Below are experts of layer 7 (counted from 0) of a mixture-of-experts language model. Rows are named router (the router's row for the expert), up (a neuron's input weights, with its number) and show model dimensions 96-191. Each number is 128 + 24 x the weight over its row's rms, rounded and kept within 0 to 255. Numbers have three digits each.
After each expert's rows: "gets" lists some tokens that make up at least twice as much of what it gets as of all text. This comes from a sample of Wikipedia text that the model never trained on. Tokens count by the router's weight.

# expert 16
router:105129126178147209104133122138108138125157134157157160123114168090126137177125151131140149098167109173101152146137146149138097113078122130133085137164146136151102108125147169195137142083072176151102137125097129107116110145111147104145136132113107143110118120079160127122117119086137118129
up0:135125115116101101178134117124113139095087141105123126098204149141135147120116114098138132134093156109148126148043077119077150116152178117117121114149155115150185135136109114148129123126160137130146123169131168136138150115123150120134145096166126092150104164145124152122122085118107142135
up1:147133145112113103111115124133098106119128167082116079133151132189128130132111130135169128129137097127101161120126104123076080169125153157113140142109130155131130144123127135096148132165155137148095115135111044138086126098115158188101106111145138145131122120151136159121111146131114146146
up2:144103129138141115125139152150145146152153120095132176090092096145174129121156146131104093104114137152138127110173109097129144090191158134117107110114140109149161116150082114112121102104139167134126180138170141113148121089126088103119112149137085158106107121097116142150121124119129101096
up3:176093133149097155118116119086130151098162108126132130098079115089134152134168078094105078129129160129106135088130121113143109071177153126110124115103100161134105123178112148131143159082130117085099118099171112136117130106155131118105101148155138187155125125115133147115120160143102093113
gets: ", ", "| ", "the ", "from ", "; ", "in "

# expert 8
router:105106096148129138135086099148140122169126110123152108144134108137122114103111161145149143133142086190168137122165163137088120137135147146131095089139129113135104149073111146142123100129095130082145122148138136152119087125150143093129109133134112119133131133104117162111101132112137096145
up0:140104095104098156124116098178123143117151144089165077090172183181105122195167166162114116149104112101114116135167138115161163117113128148101141139103123131162147145163119131114132121129150108100142114121130127105174120132144120164118137109108135116160124162117159112155138143130120087130
up1:123136141132092180136107129119081094130102097165111096135130166104154122139126148064119107110132128118116193146120100154127122096158121152105132154148105119144141163150067160131127120123100183104103073111128142127153120124131099074147135133107163150151118087127153105089115157122098129102
up2:150146171131112145128100100125135143138153094126149148128153139123116115104124140133152106104089126127131092128171142147139108143110130127114150107125171069179060149140096101054121116147107124154112104140090110121065124107123082064130138141158089148101103115114109136153151089136084072134
up3:115085118124133102136119131105110141111084115138119135131180174144141128140133126135127124116124133121119132141113114146151178109123128152087163132154167128106142121138104101167105137122088136114114122153116120158134155124154138062154117131106178149142123065175140103090110141097098113078
gets: ". ", "to ", "\n\n", "by ", "\n", "by"

# expert 5
router:095118110122131125129104118138095159082139154151160130149117167130133174180125154121153186110173138175161125152130185106112136134098099146111094140171109149128121146120155158147118088094101135136098134162093157119128105147196149140130160097107083139144136123135146150132114180144138142166
up0:152075153128119144110122119102132099137108137088101131155156084111111142106112117073104123086052111125136134154151105140122114125149142106115144126095155132114150143115113107088140158121133090130096135111149141122103165115123106108130137153114105138096110137151126160094116149152143112147
up1:143133181104123138146129148136119152155119125139127078160131104127074091163190171118138105162098077118112146113131134074089110135124158167121169148115112121108109147133103145102163125154093117034142111122143121102112100134130114102134130128126115112136114130103094150139106137124102093116
up2:127118175142118104141117136138159107135145165148156105143124106130077110120181168111135132109119092125138129106116143161123124101120132149097139121148132125124098151087117151087209111164138135095123125167116095139106137103123158128165123158134110100107116118120110108096141170114096158121
up3:140135124148123126129097136105155069140111158122130137139144070122102093117184131120152117160080106159122146165106122132112106156156159128166137113135113085081130173150104142132143144105120122112114112137161116109110136141160128114122126130150099154122122150089123131114131099142105154113
gets: "and ", ", ", "; ", "& ", "(", "with "

# expert 17
router:153109118140146142079134123140134135105110141136117140132123156147115134112158083127116085140192102130111158106135130090083152108119159162125122108107143092147127109099122128123126125133077071132132119130114130144116108170123113152100106130121136109112106134136099200092187104151159106128
up0:115117151135120132211114133175144141122152089112153087137092154145145104132159158128149125147125198146119094153141137121114175095144160118122121097098116124130103063123098131124091124135106133089135098173134103109114138139144138146117115169167123139114121141120135148122150116124090122136
up1:133124119179122111126102097106141156160101173105122137110137121122119122144167149101136121125123119081116123084123124125114134106133140138099150114112139103115170116128114141161143115116126124129154116098167102102142154099153136134130135169095113146136120160133128114099127181106122149128
up2:157095167146110158134129116162104158127131146162072110109104157174141129146142122181148102127111145121124139131129109120138137115158112175090112124127123136104109156162112141143132112121087115125131116121150091086128145123125131144107115145149108103102116130135128143135144173126121111158
up3:113145104133097135087135113119110101162100129095172147177170126114096091109143133133144092082120143128136115191131183116117101141136136128102129113106110160152147136110129131118161118159131075132122118145147162125101131139170127136094117096141132105163145108119125135116152161153146087118
gets: "(", "\"", "H", "J", "T", "c"

# expert 25
router:194142103163133082117124165155092128100170113135142134110130125105098114156128143133099090142119097115090125141097175130117095103130111125138129159130140154135115131147129089122119119096091109137136066103120133128158146112066107102098071140102163150151133143113144091118134139152169125115
up0:098132125136142170118164141152135121173127099124174080135124164128108126135126102119109122093161167147119111081112100127147099085180131138062118127101114116080154176130107103119158147148105118078090125154151108136097156139109129071145147123152166117142133108132176119105186146116097174135
up1:117116130107129099136111106134160153179112097137108103168133125152139122071113109128157136102135143160173149138127157097164115119108110145129088159169113132146126135127139139124155154126156108108157070072175124127125157140157124115103143122127143150104136099131135117160105068117145155112
up2:116155162103199152149178103152118137135109164130078135139141112183111114079076130130127129108076090123103099139120125125118106112074147164136105136136113127140119150129080154152098118158148126147158136108112119142128126163122105102133116110074163146150092119111131141138129121135142131140
up3:118124153131123118129134134124133139129112142089104109116111110115107122091094080108132090085122100123110151143132136143167099141121131144108138162093165114135074145134137084085094131146139136147171122124179077116207136119117129152129172112139101103109117114136129087128098122134151127149
gets: ".", ")", "\n", "==", "|", "'"

# expert 6
router:128107125142131066124142105149166127118076114091154125138132098115153123140121151148119136156141117094133170104139136157139151136123137161129129149122108100124088116101170138130106161118109174140177138142114096080128124132100144110088145143190109082132161071110096116118134118108098106107
up0:135141137136123143148129113108088093159126157135141127093167105123127100128116147125094115130114133131112132155111148140134085099133119179124110111155117134153138124129167121145157109163102111092156116126090193210159140099095150163108105137101137109129138148141139139122099142102145124148
up1:162117129094140096109115139105105137124105129155115150133168129130136117072151090122115106124138096073099109144129145136128095101131169141153147117142154127149083188140100136107101106169118146133145129101134093143120104093108149138123114161154114144123089143136156114063143123092132152109
up2:120103118157152138134132164150067092161118107129064109120123128151100105053124136106168114120102121100084165132101134134114113158136098122103149156125125141134141119144128161127177073127132150151121120129135116157135141142135148178180116125142123130153108134117180136114149172150129128077
up3:121094126126165127143118094102135127115099127148157119090170113098098156097152107135165126143116128152111175090145133133098102120139118149112118090103097117138131072124135120107109162163140142155148156072131126176162135145121122111109101116146209111156114082102149134150146120093151135142
gets: "born ", ", ", "who ", "(", "He ", "John "

# expert 30
router:143153129134142145159148163139074078116120148147132138105137115106105139087124115117126080109105144169114106128128100124126141102161141102129124119140151129137161115106129108138124127139145084108134070119139145140131156139090165135139128082098147114111091166174174142071138136105117164115
up0:126143125130157131107149101151134077131112097159120066176106175126090156147153118139075121124126146150131122088117132120158144084119097131104131125151169102081131127107142121144133153120118126121142117106203142136132150169160138070098148151138131132151132122108135138159099106163106167127
up1:114092112161122122095149112159108149127096132141134127137123132119141120092148113112071090111132138120114118132125133106147143085165125178103152139096122112146080142126127118085127149138117133103123130125112148112112126178124128092110149149155151154131108109113128163115133127157163116164
up2:096131130107143144145115149095124095091094109099094105121095138140133146119183106121182123151095130078106153133105128131090074135119084159126160148119163120119113157118107110121144138189115123109179142083173133147133160109134129130109106144075104116125133101132136121146146114106094165111
up3:118150184124127100116070135161102158149121077136209139154119136120105166126105103070129136124096125120131119109136157138143145146096152165149098139097172097168150156137138091119165113116099118082104082120143134108090152124145146114166135088135123134113124095135148123117163130137139116143
gets: "| ", "\"", "\n", "- ", "201", "200"

# expert 11
router:099118088111151122114160137140094132108102133111141144087132143127154148133137135098131127122114179096146092144110135119130108150112121121146142118163136181121138090117140102129108113120080158137099166113125156156085120118114152137133151142135123147131118149100118146143107155153149113134
up0:124126188126138165124118128050084169133144110125131123136127106157136145137119115106088161150118147126097100172115127086157098129124130142143104111140163119126115116122122140119128124137119108126134175122115154148154105147173144129115158171093176099102113133147146154127144156097103134120
up1:141103155116157136100129107122150124135116136146126102105079091144116111127132133141142123165146079092117160105162110101122149115123135105112157113093153112113153131143110163054135113140160120098130107112146076093151132099116107174141160123119085129130115132136136163112119123122141147123
up2:153133113130118105141130131089124137141121144090124114091145140124140152114146110102161104154140144124152113119171118111124126086127147124096145109123142106122165141136088138095137130114096103125147127144143126126166133154142206122149136123148062085113120086088141066202138184144093127129
up3:122176159084136122137103110130100134136126151063138159075177075135069106099093140146146151122149106136141146134155150112162119130143150110165129104127122120098110109116124130122111149134152118159105122085133107126136087148136090159148156154123107157089123144150125104129153142085145138104
gets: "of ", "to ", "for ", "in", "v", "it"

# expert 27
router:170096120096107156167135087160147085172141143116157111155111085137146103177157137138118100140113116132152151102124128143134126155111134155101180082113129104110107112136110130129156143125172124129135130093126123115169119077200120172121152114115144143131156172137091106121135104121099184113
up0:151121116150088083100090064151113151092129124093125116110143120133094140134172113122165166138126122120142091166132092080067137142173137108120158146126131185080133137107094120107148133157121101148129100124139172141116135133134113111122084151168111159127132125098171103113117158131134110136
up1:151129129106148102138124160122135130152100133140125090175088129145154147114126141140133146104163131081102134143115120092124154099111153149141110129120139155127119132094130140144137115136127113136115137163103108115118122117095102118089125109113134109106103108097149129120103091101104147120
up2:122135127103138116140097110100146121179134068131117166127135114162149148084126114120157141070149159150139133151120146133175150141126121130155092099160111175127092152124129148111126141082151139122141144146110143121134177113134137122142117177098153165101137144141138119138126106107113125118
up3:103133124139089151144085136116106131146132152156115162131174130164138109141109111109116117128122104134124116145126101132115086136130124126147119141112193127094123111146142111116097068143137154091125159115128136132133113132140141126119123114127126123132095111123172133081158131120152133142
gets: "the ", "a ", "two ", "The ", "first ", "other "

# expert 12
router:177101153100093176163144107131150118147154142126157119123138133136111103144137136138103078103126124101136140136120123135178108128097146141122151087122135117148120112174108121091162171115135091131099127101135152059123134090162087145154156138157094156138133163132118154142143140113101119098
up0:124090119067110122102137144126128175172057131111115099110184101165159147111095119139139121126112091140111116139157121098138096135166121098102141119117155137121116200118120082137095116144146118127152163134162149076127115178151142109122117140139128121104153155153159083135120107134148146153
up1:108145151109104125145107107115100134138139105131143166128119106140143144147173163143115128142119161176124162116144160117139113101115100121109143140102156088131101192141129167103117147146085130134119096108119101131169106145132185114153099105116156121163086138121132116130146115046099133115
up2:139149109131154053138079120126123125121119110116161096089118142126116138134163132151117165123132084116093095160205123116112124136135097116112154170118072134134134130068124080119145119155173175141122156119108127173133171077113111143117144155143119146124131095074153119175140155091102158123
up3:126157142117124125124088109125117145155116110136107117156143134128152149157174120128125121091124131137124132122093111128129110117110097120171144114099138102135115185092152149081087135138129127126150119127131139132123162106144112149087134157140102156170133111114117147128147138157092138118
gets: "the ", "The ", "s ", "\n\n", "his ", "its "

# expert 4
router:086144141156104137152096121141085096151121137144110101131105143124132115174151145148085179121141114157165126155142122093103115149106139152122123133125098110114136115110132148133160084158180122126154185173124115119106117106090110100151159122136113139146093145149122116107113146156068080163
up0:114106114140100108131163168121114108128083074096122130135126120129118131092112101120115117117087140168163117104159110118132178123123175158083099137122096151177167148145116136082167110093150135134105104086160132163166152124105136120158138127106123146140126090130127145113114115122188104137
up1:132152146136087158148095100072117136126139114112119113164079155149090120141148082125149134120132115124143122088124125076096113130115115164146094132141153106089138148127152119160177134110160156132154134105096138157130134135102120124168132116136119166120060135113175146123168159121099129109
up2:177089107138067131113119175113118085115159125128136100136104099143105140149102132124113133155064130130146155097136148117105151126136162174126128119147154116087128117142148126133152143113133121121115122134164152135131139166116106114106089171150095125130094167114157138125136140123139130129
up3:099170121136111159072119124156132121130166111140092168146174129139136134111078137116170130124115143118127157120053074121178104109148126131147100123168132114145115155137125111122123188112112150099111095098117156114140153124115134123081144130113145126120126119107161160171145122109152116106
gets: "–", ", ", "-", "201", "to ", "202"

# expert 23
router:079130101126122150142126112141106151117121157142142105128103095124100154155117145109113190116175147118186119191126140085121094148071130117151086095123154175100115109112141149140128139120078116116102136093149128120105095119165115118131171131121122156119126142094107166156114147143135116140
up0:095107141136123068088071107132127163173107103127104114145135127136113139081116157153117118102109157110164189141128168120126106147124173105155109138083165120130103117118111139138135177093138128138139161202106096089141131136133143121169104171148083140161119174094149143104133148139137102109
up1:171079127110130130071159125084159075104112103144143139157175139106187129145117102121104116114133156143125084124155098134152162131146125141096130137102159108139163139129128143126091170080142134113087112140167122129113149140135154093118112154141105103145119112136148110059152150109155116144
up2:161133148085135145130124145104131113146136131127145077145121125148105121137164147145116123135103106126102164140105174126076115123133162103111137139134067117123127139113123125115170112156144130118175100096110137090140092160160136137141122101129098130151134111097125135129119203150113078104
up3:137117117129098155150093154130141088149114121130142131142131107157140124128177138097114153165121132149135129100167101133128115142105097119105127103166168138172153118127124141096134125148103166115091112133142148159119110145146152063124147165121152111139120136139155160079143141129114141144
gets: "in ", "of ", "on ", "at ", "In ", "("